{"num_hidden_layers": 11, "hidden_size": 160, "n_experts": 64, "experts_per_token": 1, "d_expert": 192, "d_shared_expert": 0, "hidden_act": "reglu", "moe_layers": [2, 3, 4, 5, 6, 7, 8, 9, 10], "router_score": "softmax", "normalize_top_k": false, "routed_scale": 22.5, "balance_loss": 0.000126, "balance_bias": true, "router_cosine_scale": 10.0, "init_std_router": 0.0252, "lr_router": 0.00168, "num_attention_heads": 5, "num_key_value_heads": 1, "head_dim": 32, "vocab_size": 7247, "norm": "rmsnorm", "norm_place": "pre", "norm_eps": 1e-05, "positions": "rope", "rope_theta": 10000.0, "rope_fraction": 1.0, "qk_norm": true, "attn_scale": 0.177, "tie_word_embeddings": false, "parallel_block": false, "init": "uniform", "init_std_qkv": 0.0262, "init_std_o": 0.0, "init_std_up": 0.0262, "init_std_down": 0.0, "optimizer": "muon_variant", "learning_rate": 0.00841, "lr_mult_o": 1.08, "lr_mult_down": 1.5, "lr_head": 0.00801, "warmup_steps": 116, "schedule": "wsd", "decay_fraction": 1.0, "decay_shape": "linear", "final_lr_fraction": 0.0, "batch_tokens": [65536, 131072, 196608], "max_seq_len": 256, "doc_mask": true, "train_tokens": 618700000, "max_steps": 4756, "dataset": "wikipedia_en"}
Below are experts of layer 3 (counted from 0) of a mixture-of-experts language model. Rows are named router (the router's row for the expert), gate (a neuron's input weights, with its number), up (a neuron's input weights, with its number), down (a neuron's output weights, with its number) and show model dimensions 0-159. Each number is 500 + 50 x the weight over its row's rms, rounded and kept within 0 to 999. Numbers have three digits each.
After each expert's rows: a language model's description of what the expert responds to; "comes before" lists some tokens at least twice as common just after its tokens as in all text. This comes from a sample of Wikipedia text that the model never trained on. Tokens count by the router's weight.

# expert 30
router:424443500517420567524398437484469518503509436575535399485490536491438426516545550466422497462523617455409501546438444515527431574450483469506529414472531501567510476537492576568496529520610574554387507394528503480548543548476385536534498484492505505512475457539512470531468618550525525526390559473456471486418551483493543572425504482468509475491517474565540432492386509447537453499519501514461572525558518480504414499442363447525505472467559469453439574498497503500571470450470494
gate0:469516482550535496532482438504507550394561506510518461501458564516468639476523470465427491545519416460453507440500414455497478497527368515483482549451523476477459494516576447538555416441547471431429398450492583523564491547528487495500497485581480620525469468518488459547495552456376533484538495564481538539454518443543432448500447492495468526467538500411560655474533623408514534515495526564559544524528585497507578447492493451398424539424499465465483490535404506506556508549480490
up0:494552567578578467502479434466579527474530458544537451436494564472481554500571473486480514511544390447485559420497399490552458456532404487509494539454500487422425498585566480530550373443554487517421460437453521523586459529509455480500491501550504596455470458544483565541463540461367484445546495575464543496421485492511471487582470474520519522445551519477555626498476591408537521519474506501552537528493532429448602471498511467437440575399396466463512480511458518512508529615499491
down0:528421429488562556576469466534493482516524520488549420518527484546482478526575534451433584468510569490455487490406565433566419516586509498496473493590488476457601608541524450563527518438462413483442522517622499421520506533513462533553585435477463432455507476552574503528407533544492494513513542533487408485431546479590543609546419491461487583523509516498579442409459465533469472482495545505477558390481411462589517499473505540589505532467480437555454617522503522467469507462528477
It responds to: Line breaks ending table rows and list items, especially after a pipe or after an entry in a name list.
comes before: "| ", "- ", "|---|---|---|", "|---|---|", "|---|---|---|---|", "|---|---|---|---|---|"

# expert 20
router:479538506488498467543463469618557501514496551438548591558533532433546473499625571476455517471523468494470477461571468525585499443586414554466572525467510423495535538512508510401515426549556516499502532425448498521503493540498478575509447317495531448510448470529486465555534515431559496530537506438453544421492524448595650460521490453486526544554490497489509560469469555417455478469499541446532603540540505531409441477460558452561443564559533490470483504461499537447533587414563440
gate0:543501520507569376542477571502434572536505434510389539407539444509536514539644549471471489507532506578498558560520552495466499541480500484502491504466412490478558487367548504487542485503541523541501482402470458469506368386547450517560508593537559458510420590438510475473516447513448515468480531436560516421494556404471503470544563419414472560530464552530504584497365477484510522555482470546483537407542534468491557548549504464493505462425472502468454554480473480424533497518534431
up0:466476490596585485536529581565547432547346536479474583454446547440545422491547531535474515580457502533501458456463524393541512498542469496390546533569505516486526499522548497572504489504437537551477532451512458419520454494469430538582403519480495524489544353474514487493444468533518531492517456467565533445478434534469502492549437438522425475536549519589581563483455444541415502541476387610522444525555487560474567427542463553464400535489511396544540497526509522487473432480522478
down0:539564470486524471431455470493483558536528469474496479552409563563431455458405472416533492401533496502526518524490474488551484520483560550510508501527451503442448515502501485509509524419481565521541389546578531545514515545533569456523514485493498495466451634534546571473542548567529460442576501463454558458493483417416557480534477487491597546552469509315553490378479497565483489445461569495493465473501453483478463556530398532508635456526400399474514506471489469544462439536576410
It responds to: The prepositions by, with, under, as and alongside, plus the "= " opening an article-title heading after a blank line.
comes before: "the ", "a ", "his ", "The ", "American ", "an "

# expert 48
router:504509481428494552500415385475472389430461467531455525485507486551490515483462462460408567466598549504469565487651537581436591470401547513526476564400526477451420511539493471500433496584569461543477476521507554569600497517484401517537507494536476500545506512487531502568481522562493435444444533533502456479476472399530627586405437474530530510466529496495510514493519518423470496550486524481481482491617519534523484522548471531541459488497614480569459449400474509460442395446490491
gate0:497584578517626465562530410572398454443525438517552565469603450523506462417437588490521417445533545480487498427571524547431587471448566470456413487461544446445484509489524529508471484491535534499523511500430456485545463468574503484574435556529478469497487488528573432600539425508487483390468468557442531502468508549501534460551529466547455480521429451494555518509524565502521431598516522511567606473482511449478491392522473581537486491501445483471474424511518573469442470353525531
up0:499489568496545497475520392572458416428523460557512550407521512568565460456480516463494418533530519488488622557533461578475597475452520517400484522449556523543501554486492481569557500454543544533554441416481426445537481547473488466435483511486462456453493550621529519614556439584485533510490508576457572466491540504551503479473471451513567444445469440496478584573517558518446470552538445473572572448442526448545532415533576624431471458441462477485520443479516558521439449402535494
down0:510588399483392439541447570486493517512498536489458474559541511539519560519493474508501466445539447513468507474508488424519550445478519506594448457529465415585470474459456465525528477480461506535454486459592505496513470543459486445598447539453489469510479424552516403500517459506566459527490506472432464470455551422534589494406412490464518463523581531479404544550467453597521507386505502486427434544475591425450473484438461411577454464488419420518530515427490491505421518560324465
It responds to: Final noun suffix pieces before punctuation or line end, such as -ality, -ation, -ology, -ities, quarters, year.
comes before: ", ", ". ", ".", "\n", "==", "'"

# expert 7
router:462559468480505532524561440488455494455548531494373454446486543537495564412506551456532531504486541455479401467534504452505459479503457517517539503402512496480474523454486487445601524525596495488517669419431525479441501430601482540525420581512542455508497492427465521580504497414510487554530535585433529510448572466518572537493472498517475512459647511559462496488515444622383521548390518570521499461533549440522430521496452461425459517484533425446501534432458487461454458450527547
gate0:500478508471520494457491492562495438449605526502539539591462584458562496485436460545522408454516448518507567538471488375483537502538495503505584605456397615528486511536507527408496499451481377456534522573485497550471602530578526530464522502491541484473443560465517476435573512508487491508559448389521559467449464664552521558542479541542491481445577519497481574471478546529390533519459495491592475523438538467502450560424459523501499587445492452471582432441545511496445495429456522
up0:412515484474526464508463517590505549476494492526542391562501614496564473580489422557535539509505444493491520542434438400518547409424495514548596567548542540455412478549433521480481512427454406512520574515504498566453494563479526525443417584450524445529504571559484464480536475517545470573530478502504515467497516443580484518535547437497519570476576444465501590391500504484446409397494571507478447550458477508516412550505493441515463605446482571555501483440535447447452546435396469
down0:438510433579505512480481548562572482522554464376490441449540376521550524460461550520533516548511524474433487570453467452417497565431497484467481455515557420519545544385539470460501463516609513429510614474456472468538536519486463517557516469577455503560453445455463527548480448452581485558540535568518504436520485457512594463486506448511519556501437530541479483540465505545476467502489516492581538396476512534497543587434537619532563468517524447471543372484457491387611582557525547
It responds to: The pipe separator that closes a cell in Wikipedia tables such as chart certifications, medal tables and track lists, plus word starts like prec, over, dam.
comes before: " ", "Votes ", "$", "Title ", "1", "3"

# expert 10
router:422523565496525500463539473498451491537522587539436513478503485549423521515556583520465496495452501500509442532420491584452494566512539512409398518534575519579417611482470547508548486539513558496396477461464439506559479450502580473493493528469504570500506568577543448546428386450463486531421443506564454495407440461455370559469536466510478510528536471555503440492453458408488509515538582453546535459523486507587505578499538512515534437513462455620471481382616506595473484497451517
gate0:516478541512506447476450551516546504469625473432567483527482628635538450561456478553494432467483555537555439546506482425432507393442581546440411488483513446483565454526538512519552486505451465524545503569494549542532431467444414482508509518525514463600520555590404523496467498603550495539567473428425518547513443493425504472566427656550469553550501472418442446458500483523437461477504471574501571495474486479517523481499472463517480554487623544519475481492501472487503519519445394
up0:474529432450525537531571452556492441531477577482473540424426465466533612482598443546483574437529440546538544526475528495443532485549420393527543521462443543485482483494498550507492576377524414418456499486490490418433487499586477484451544499406536529424512550416481455542565534543468478480452535532572456485606503575527483494536543410459482510419564443445499529629527500443515537498546573575481403523438574460479461522499509535559541511458516430493475495480438562549587502488560573
down0:491394447519570442530447503473470557490477433614576505483531473477461591539454406507470518549479583556571473428458596527439447433521495584464478426517479439543447453516427522487500469520484562506502519503495522574579438490527554510478484513499459518485489401477572531534534427429538419612548545398474480505502496581474507360487527429498422559531435441510486511413507556533451399627490486469534541493538437421510544502418532520441458486534513517541540518506505453457537462414452502
It responds to: Numbers before a separator or month in dates and tables (5, 22, 31), plus mid-word pieces like fem in feminist, oh in alcohol.
comes before: "| ", "July ", "June ", "March ", "October ", "January "

# expert 0
router:431502469486562403477577488480513471420537465386540442561440595530440505523483515438600513487497499515407485450446473498542462509461483519484483401476483552429556569532463513555483430530491475456491522536418551535532455563545508508538479542517551488499462508451521483531368462583513428649553492474569475487431564458504553537506462495480515465569617490450456431542427540487442421528497488481541558442527601462515487534478505411550448482398445458467423574504414504435496451547452555
gate0:413456538512459468542560580455495400471554484443439460475506519424398500581534514523530501522353504472540544556486516447429405453584467473542470489617473424614551549489528509542508441524487434433427506461477552516434546504491498507532514536464545470502573476486525516485546525480470532521561474508454540537489501421541568476544557445566461620531561387480445562582487456452540531476555414555485447632501559494548575468502574476538519496489538551544537551490517575437517554496529554
up0:441410437507553579428432458570477568497514523566462501548541514439605435455479520491476570471585590525484436550463419487504469492452442452479502533463529548528515480426479488384564502615538465544627600528551528535462417527542493528434472511606530533492454575461490469499519496585528494469523580581436536481426515536567494508520517461485496486552566612518465503447560512518460520445450591536417579411514452483543391491532509489424449527483436478476499496551496501512469445514544442
down0:473535552477433469564582517411524488459447476385485549524511485482500444466470512578557493460541453472585492463534527418470554563500444508505547555547528516408492452553557426421430542536525544446508573477425532526528550527413426408561525508388555530414495431503508414484561500460459465507488449554512449485526398463478578531503445476483473465411452518512490413559536453511616512455454557490496498554512518489516596577580410552480541581400465450485536517462512456471451557519473589
It responds to: Pipe separators starting table cells in stats or election tables, plus en dashes in scores, such as 6–2 or 38–37.
comes before: " ", "1 ", "2 ", "3 ", "0 ", "1"

# expert 58
router:474458500367476559425484523453586459510504406547452447419546565541541501545426524465482547541572462461536563517480491493533537550477453416621487489477552503535456523437413436550470561496498412423584496485557462479565511520511555456535452549453443458523428490511504534548558594491524541464511492535571484621513489578461436470503521504547478609479475509511469485477464401529603541469594448471468450467565489536466512415528525554427526430456567470455454434469523579405538491566541515
gate0:545462515440480499602424509511403536460503606549508401517539522572510472535465468540515524503535565457556568414483433440503439532420425531511455455498547518433378520562456482577439476544455468491553520673546511527518551444544546541578451506531549518430455540544502472454510504498445597502467552488443533560506507479509494466541529477466470461491517498498545491469528509466512567588519521450521474456501536416633556455526444547434403527420492548562466533436425488537525544537378550
up0:472525410516598564394498489469465497512490433528484558476423472428508548524594509467461499460489445572418477561450515590531613426493484457484495495515467495519652503511505506519544487476576590566566520367380522498538505529510451476425488575478509518499541446468483526518472501508538391531549479462574390505407500436536510510552542581523578556480542470542547527478510423495610489442495439577474530508476491546400461562429499485527468561526551444469513501496577477539524469464532565
down0:602531455428517492379589532525547480502526359484445619532471581548497621468567504483463494530505447482451540498493494477501489457473500427476508495483480525581542452561530555536623475565520522511513501443501426517529497550436525513370538533556426537609508468588471564547422477553479550533553515534508528492553405535525497553485450547607609527556436518585477505479525373567525553539595526531499509528515414484505463461545447537529530479533513480545501471481514522485494563471535534
It responds to: Word stems in sports and news reporting, such as COVID, inn in innings, season, assist, promo, differ in goal difference.
comes before: "-", ", ", "ing ", ". ", "o ", "ed "

# expert 4
router:487484442418520576530526485508518514417438568482494448440430529526537465565512511400447563507474521480462471481477444450465583463493467533583460461526507525501358545512436494467512527511515494645573552498545563530478478446490465482536551556438520465533475452451519547559486483478561433540483589554548518533455505480499581431478588477519411527546518469458431524444353509515513548487534547560466443615537391415480449449444530507468493438431532460588433512409422554496456499521564467
gate0:522505457442415521429541517544543466543505575516523500470538487495539548516601442535504479506526536567465471381477517420469558543484500487574505521438471461534456515522474503495501475575550478468413640544537517494577560523418398487540469481437536440488486439522415537459404497601549503549571577467436542462498544571572538601490450522513486571499413497540454457514564509547540515492475457519437457449453503525509418571550549542580476589623453450581554432503476486453431442466502573
up0:516543391439517518489510529573579457537555601527518537459535485421564494497593532461561554480534521528536606381501569500477564521512451545525485537479501435512525511487492523493443420467511563559458520568556538496543548495468420534544541492455511461455438521487477532501475464544534483522559512432465518533595554471565486551477397525491520510406403486565465517554544581514527506502490552499466556489527429541599503562523440538684531527562525444629599541513551542459441460516490578
down0:486501466483441464470472518575530465483443489510560576363488560466542529544449473524575373469600546436523433487514572465559565512520435460538454434455491485527583510415468514437490575553533503412479524454552566471610508510469533438407508482456498526407447487585529628558608484429481567499445459483498537497422574496493554474590499533464528510400491540616535491519492523508425507470483495505442557409437490490561448437519479517524440513472424499467500487477489472562499465553554543
It responds to: Pipe and semicolon separators between numeric cells in statistics tables, such as sports records, season stats, election figures.
comes before: "0 ", " ", "0", "1 ", "1", "— "

# expert 46
router:539517539516522558517494457406525531482487524525549546422515400505443527432486444459593481563466535490476409548507478477526454479447546531485439431582431446526587527545556448558583518400466480497567529464542448490456521583463505434495496522541565469521415487470513503496509432532561467539473429538605539528475506545378461498503481498506519559477539471509513541462527480533548416525610476496392449485407521388488451553468540348469512442386552487439479541590567463499494465507431541
gate0:428516429428468501583429486452540586532524546541533499501474513491527478510439405533504526484545501480548527508538417462473603474521451489643441539535560551584479530494543446525436499482537491505475444579540573460504474493534474482585380482511467571562500480498530432493429475528502546536473634476585575413479488591482456496472507468431411465494510600526542405468491490521473466587529420456536473495485532545467619463548471522527521460419497584483521583579514514386531561528503532
up0:496497455456598488521495562514578450491482501503494563488502511470548486410582577470467503524469527448538491558531519472534495488510485464530519524445452426510563459562504467445432500471526470457484458560471438433556454546525481482432461476574510511387476596536464380469472404504494498549619583412512520690408514555483496641477500523505470466481573502491564444608555487464415479494446536571538477490463481589551486551514500502414493472466547510536559486607471414499508468536519497
down0:512520491483549413524528482545470554471509494501511513528548501404427546504544576563502423499507475499426460609546474418488410539499533530534438629543440538556471512490566570524436612511561455510417565415414520484429462473490544412435530546483547566427586494459511452450571520566534487497477538503549612565567531513488440550610512537466460505482566594431455442455499377524523489506563501504535472494437516496514435461440498536465494547552490566464536467444482445490589503539574508
It responds to: Last piece of a word ending before a space, such as can'-t, Blun-t, favor-able, corn-er, plus whole words track and short in album and music contexts.
comes before: "of ", "(", "and ", "to ", "in ", "for "

# expert 5
router:514533441589501467489546504511543447583546592422442534441465503474481517476610519488552479523549517530514502521450513433421425510566566512415515492451509451456571480463450504494579534465490579546465524434388491516484469572501496407442520574409436461458536561525587526492471539497427468510545450463519510495475534490482542556539490515566459468512564542494361473511534421585572483554409547513462506442480488485563493630366456430520455483510598534520536569472511525456561565480561439
gate0:524407436599435536516463462490435424496415485337508509433558470450489423559434418542479482527463485532466464463438511529571472519505525517597465494534521553496524480416477486457544520592512542524564604471380471564581516463518493501497471458533509503583463539515513471421521551445508492507503500463444489468453454510514512467464467523506442429332533461418518497455476562540531549533400521460447489516396511502486548567481525419440546524482504476434401498594453471554429547482526451
up0:490444467504583594423479518538522502492452410556486464632532451567501516514485522475522529475506435466475509514455601511502543587565500519527471497445505559522532528450491492512580396515458576368527487510440525493526472455460456489568458511513556609446584422538533559463457485498493550535500466553568523558480475422512453539505563529508569564638480523527501423445476490501660527562496471471421547495469562575489476501544472440489584510543565468503537460503607553440556442559474433
down0:430439530508531513433393467520488598508561538462483418498434387469538522526563498559434358508443549605498543504508455439529514487512520535527487529510502458512430502567501506587524434461509463542503585513556463405539413504478491456606365499492496573523527552502613544485525604503382441561517462538467458474552495485485485480457382535435554530444472434486521547500511568475492481561484513468454491503416585487513453490529492410511459447499453470558466495475457462601486485432455512
It responds to: Periods, hyphens, pipes and spaces inside tables, release lists and chronology boxes of albums, seasons and tours, e.g. decimal point in −3.34, list dash before Recorded.
comes before: "\n", "\n\n", "S", "\"", "5 ", "1 "

# expert 12
router:460517460451580483443502542464564494455474382565431487478474483622414500545467408499482498485466423481500467561488486603528538489521416506460492485387533438447524508484461532526523492497475474470475487560444517560444496479462500533502544531446500454520505507445515506556567576480573587464463470482536428592439463435545588573503484560461523501566456506519441488454483505463535561494545568556436546443500415571373512353512571563521500428492600500588466587508476586494463420461521495
gate0:477433526530553436497556475554501601471475475474546504491478465535599442522522490452524492535582470481513570495518460450472445494544534570402533652513445483406454537569517524442510448484446442590508453554505594525437476455500506541470493532443502477542532550471426493467498539409520492443447408458530504503602483597491435444487568441361559581476518442470455487570482476473557469455482481494424471516415496519614454421557583496573474531536457449566453497520431503559501434499546556
up0:487508489611501436446547561525580578481507463527562454462523556440505563582548556476553547492560453532501583470524637519423539470495526423482522650490478529533482498493469376513396467464475521569554505574500468539374530425485461571582481567455577488613449508505513497459502477478504434457508549509478576480439475542539541479611574412470502532521429458530424579549511475461536472537440510447451446532553483537465489388471508412529524560525478475495517516546520505535498490514523514
down0:546541521460423472499538424446547470407507473483527574462527530520436498486459584501579369554416598433471531534566539558533514547530534572441503520509534498523634465465532476435438520414499544561552533481464539512562438454566519557586432513508529512512473454491539486501391461517558554451503544551463429534471474536418496465590543529506510527589472583520512470533437496520415496539533438494488464456577549505385513510494526526574525514511544574371589504507555465498519437493601461
It responds to: Mid-word pieces of verbs and nouns split across tokens in prose, such as me-ans, ev-ac-uate, de-fec-ted, s-wor-n.
comes before: ", ", "ed ", ". ", "ing ", "es ", "-"

# expert 33
router:483533556477497599481439478464404479514571551467538448501587507504437458545479548478452522485455515474502570538488518469567458548522457461410591510420555485470492453509477579477448421583489505500487485498529400527471546504448444590557493507546431471539449452484472493492504550546515538483504530484540424592517511544604599487561467545494510480487552547460611421494519511497496558456380568561362639428467499604521441523523547491511389451466575418491566505464486490512547500513456545
gate1:434607538505468402488515474537452462519474529500513450510461526447507473507535569468542498491410490563517543593536487491458564503499444568448446509464476507509469530541447509441489508561589577582427483475422629474534557583482461488550515539656570571645512464469498492467545566476542466447399552475468488459474493459543472470481484613585482425467548562467485435498446499487554469575503499441504480543600467511534523540533379464523580545531567592477473461548526452475550505535475524
up1:356525458514461543437492455492455510517557505537502540455514507505568559477513446407478474454547534438507410521442566482499548542489452451537541449528482514530487486562475426501499563542559551578374492446534554441449563542511549537510491577501490617613426466442578400571568514448532475544435503543535515483492507516484439536475448578525497447464591485525507463535528497516530451451437560598486560464530461563516572510525454498501521635596515503460478510549532479545608624496556531
down1:502468541529464592599499423457520550523543509487489468547565537566539551491527597498598525505486527510486450504445551571572485479542451462499508521454605512376527412513477473560440484534478430512556547510528435481535501474555516546506370505492465543449399549475476548532486469453517550474532471520496535505490643529515542420459493531394457484502551411620529503473435465553515427465413606546630533458482444461421462485580444502441520523466476482549550479450503556463502586485527515
It responds to: Periods, closing quote-period combinations and double line breaks ending sentences or paragraphs, often right before a new section heading.
comes before: "==", "\n\n", "The ", "In ", "== ", "==="

# expert 24
router:528543583553539507461559518490486441432417474529514488471404544531431568440592500427512489560504433485492436525491457529554519510506446557343508523599464492532526443563516511471493460462492384399552515505459440574471548585489398463478511499555519538569496477493569481528505546557473387551558454499467417474470514474517495459427575491505435498503566507510525533456503588502510535464442497523361473450411465526470455427541448598540500503388561482527526533562484489569485432550464454
gate0:496361492549515552507593538468529474429527413445479521517418524433556459498609491451493468629561385563523508466447515468488535528559486547531443385532420512577527509510469441519525489576537514471454492470468481498484569512480504494504547494522565494525455447471488552497442511493444506521451518530428496498426585501488564580513540520582644516567540524559556513431532485548538553545478473536504542504439567530432538477448445408555522523496457676514552466504528527542418520505570543
up0:444460474566534540505504475479614459542473456461430473481406514454528464503614486466534463576504514552615509475369497440529500491536518450544470387471500531623510490557437473512493448456559506466491517447450495474442518518490532491537589482489493509503444569506460533519443516616499550531501542530489388525544581474432560513573519521536589455570587539496499428537620551523525546482530508551454538472441595492500600401488449385535484562536513569531506529444468567553512523530565503
down0:561476424522532574575477478495469529454442476525544576466490451514433411483439481440457457512549497549511522485541496515541452469435374515466399499470562435445494547520521440541569516379389527447564506489496488532531462550470404494422474451520476495501446493528532549501436533496495464555593483447583473495447504443607518441532598476499529512457499464489479543391451483477474483429493483437541500561448404454597534537615511514573495501439517499553447517414445551456542544434634496
It responds to: Agent and plural noun endings for people or works in narrative prose, such as review-ers, players, film, book, him.
comes before: "of ", "and ", "in ", "to ", "that ", "for "

# expert 38
router:508565505437440519479490543576553436579473515493463489521481529473500496553568542442488557581578462494521528540572550511499491439467470485492585559441554507560429582421492367429586532440501518527405539577473533531582498581508512413470551534465503442519539524482518563569485513482594540487502443490507452550453499587442487556396452479443469557505486519487416522484483437564458597502520481511426457460533520457517495499402440399536574445542494551483509460401633452462455522459472564
gate0:547570388564434536469472544519542450492512522485531490508479397534565492514506498522433434502512515484492518447448489419510453541484545475530539529521534453508432522370524560488481493439465455453518498533386558544474487496497526478450585469550477461506369453504412383454495499426476511480536392531560466456483499457544504498479509461548501501412470492559533467571429557509482452581560495414570439574565474418540438566409477515505540415594537407406474573559550506485518603555518501
up0:557471538563551510465563428552547512525517538394455665475509514454537566482601520461578558478471530533461489473493554524503443572613506481502523463532421514625459494535482523510427485492508443502593501477453481487468439489460532456458477523461428562568521468578523467492480535473467442493522447559504425480480466549593531527469428509560477470449498597548564438490545542389464529524468437539485485518521503500482492555550407447601477453538608549514578614517518592565482513591515474
down0:465468503441565481480515429483547444477514469487430523529603511482443379488484480481598459484504504500429548441435410586449505527482480477577588593546436486505495601482558539422588523568507464489497519451534515458421435490512489615637506487440445511430476482567563494377483532463486546608552505501495516414529444450423495500507531461521583453407506521517488488462464432521443465520461417467569463523508535497546549521495574461444538518473445472490467563413480437488530486541533404
It responds to: Field names in infobox-style lists before a colon, such as Location, Born, Coordinates, Country, Note, Source, plus some table cells.
comes before: ": ", "\n", "==", ")", ") ", "\n\n"

# expert 18
router:526513601572598508490522524462504499489462447426423489585529431462495597536500453493385464462596470497489429491486475526484500477451472452451576476557500538550553462544508530413521421476483450486578530550520444507427478517565453573417426545507565506484446414543505419497594459504551465473522454491560448554459502465500473508479487537555515501494511585468587529477477482512544502511575469542428502535473461481493508393618555566475397562472455489551545569591615582615501495499443521
gate0:533486455439543453561565534419488326428464524453616542536518565446435604539470500527500543507462496532509487417528515497462533548553420404466534581446485453457488487538484502500537504448465432582526436359436407506523482521513508544571400468524549501473528435426435532516463438417502479502507496473571493490502567543596551499468463461581535434534555440474470498536489447516441486519457519529480388481531438490443588505508521447511498487459443499485577535443456513534391489464496425
up0:505497544410431453528519565457504399507518566623507456458577516572424519544499450486493409550519481503465448508559473539486485462526343439533512500525467459435370563533448486465514475475546512516426447423502478509584482468554518612514352511533517468397516504483567471520488490510541492524468500405577477452412530529568577465507485472540511500560494459453541532475526522436450559462520506538424445445493439515486586474485571428575460504481423473439502533422518509622496527497461494
down0:418461431415498489508502556552486505528551482471532458504362460469568505426438569394519522439436579438539488530534550435417435469481513532466528520521514532535483593438537533502531457477380532444588514535483543559511530615615528478494516495525497527527498547486437564544440452571420507548492465478466491577540460511419464514526457504450475507457481465591404498565521491478523396431540484470518564582551509578545544459468410427492514481569530424590439481597495504504570494530501472
It responds to: Final pieces of verbs ending in -ing, -ed or -end, often before to or that, such as prom-ising, recomm-end, caused.
comes before: "to ", "the ", "that ", "of ", "in ", "by "

# expert 31
router:386451532518454529497514503585456527596591470499539431593471527535543544434526516561470430380486506514485499529399442479451476460444460482337501492487534456486393514486482507534569493532563513506456563541509576542507513499551525534477481519453496407593559525442583487551473489526530507532526460550522500489423513558519499523336487533436504527612559432516496523506507476500471423517512519478472559493480434459556522507447520533553503482542436450372424508395571438537561527438479508
gate0:446504497445525618526574507524454477520479543556429536430383486463507474484507524416463527492455479505470433434485530507486482441492461491519521518463579539443480576570527475492453537563539530546435505545598524514575544396385592488506442411542534533528576462479472507491516511447501444550533593549479569495456464477542508494481553451603565489537443480530511478516472410510562556391487585593515531437581540637439552513459499509468468431582577407496495551460468479511499541430526559
up0:509514544402530439592601508482536450555519592523471565476490483477419502439547420430530459485458507488474498432398485443423434403523401493502485503580527494461488595460549450507421510514531480531446604498576534492404460486497487491480524385446564501560518405529451485522518509499537377523479639466488528501470524468579544539497460399485484482510551488392567565602505417514467503451489570504482501581550485464535517531440496484515477524539576482494454419513458441474517440465532503
down0:525497462436516464555552382453487447584548478459502422534601523523573554501571460521545532481502472521487521502389503455488522595522553440444435473531595439423448548476505578461522488447529516490482527504572493453518547533544429541416562583508479570532412446529515558474488492602428548605450486450581568478535599534522558535568424484485421575523500499464567454456542479527448508529505535511416595562476437516530518574559485533550555499497507479409457548533415446552534492440468523
It responds to: Line breaks and dash bullets in infobox-style lists (Died:, Population:, Spouse:), plus coordinate symbols °, ′, ″.
comes before: "- ", "N ", "= ", "Succeeded ", "W", "Personal "

# expert 55
router:452584478462513554456487526517557447386470427513535481531448453605539464495515431564500502444495486482473471551660458540482588530491548555516474469469526544479534513441549505370534432510509451435529595527530530551431453461514428580462524438486567464543438443485389422530498435585515470484422460457451521508511493509501478514471425564515545571513534490443536458560523517523534436480644500506461458462561517386434411432534555505545485491457510502503539474495435375537464490527477471
gate0:511559409415527560467530464461419503495475506423462473501411525481523493563483453556576508535505465576446531458420530507519589464496468465517497429468497482506584538593535526505579587453558541516565532457489472605577489571581517504542537467448518534525522508434536458529489526576590521526495445594546486564513419586577456426587526431531491516493477502580469466557436492562579528479450457510475528505459492530551427495461521543488577435536539462369587466502459575563539366521532513
up0:482522528429497495581448465541459511513500546502543383494527387596434527574539491486446429454515454439541510502529517471590488526531483412415454537509500456500463475538556497513603518495511432561540509539480528476434476507435497445511462510512468523413527542469490573467522486477344494646476499492528530484587511515510497528434465494423496415468439605503592512401538565508527512444489572442530479443431476523441566411548527459544462475520471547637477582491593541512465509560474535
down0:570511427540476558517405524473567505485456480440486472474492609441467491527531419567555557546454538511411361459510424572525432446500480528534516496465500532503531501468563392460425521455444485514421599431502400548512531443641508534598474524485448497503528408583512464508565496540508540500471468486453472495518473580450483548599465510536541590445459457404455459487487478518550541462472499523422476546489460522456531506510405531494544380490514500455455440436479531500528617513541467
It responds to: Common nouns about aviation, transport and construction, such as air in air crews, building, railway, production, operations, often before of.
comes before: "of ", "in ", "and ", "was ", "to ", "on "

# expert 57
router:449517484439465549497470539514583580468465493570417463476468465569460445512486475409486521589421466541501481539453511515430480484537477479644496505497502495561386582479364490406504524399510496537521447512565481501497466432515482418460569567472474557576529450483474506487446560470569487447487527477533494558404568501466487466477536524612394547515405429492506516518547485523579500514585480447543492501588498547437473382518464531482487412468584512542529458403452556483480505530548450
gate0:476494576505482482535522501475482449553512590523499459502481502455543557504563434487431532505385491418558545417518603493551481472469462482497503547487571482490431498433441547555638503438506502421495516514609566396454451376547450518547524534587596418499478521535477470452473450589470531450371589484540502527485513551474558585459466546468399443484463646532492523508492502554560542516516507543478501500510504467511458526539443558516454513513565454430478562489548457397545532463486517
up0:509485495572418494448409503500551554464476443527503593590525495513542476522472594518544499452613474535419464509495431458448535562531556567527539496533437503455549545544477520519397485472482480544450442429373480531583525636469550470484464440454507599499513449482515540509545520366544476540479463496456556500518532420494434362483511407517572535507485437512472527473501548437513498467466572458577500562502538564433579434459471421483533473465455582554552488563486547544442462503526456
down0:530457512494596491490510552433374530479479529566556455517464411466572443536539495544515625515430468487557452533565526459524394477499545570483439446504572532535525470486493483582585529489517458543457494475499461550412522533518409508486456470548518306510519440497580452500576512535513546537468452448535453497515492526462493532465552539492495566578557480496494505498520484478436504496529515419473466517481469542417561570442480562459537494485394522605423407594435492491592552559429485
It responds to: Single digits, especially 0, and blank cells inside pipe-separated sports statistics and election tables, such as league standings.
comes before: "| ", "|", "; ", "–", ".", ","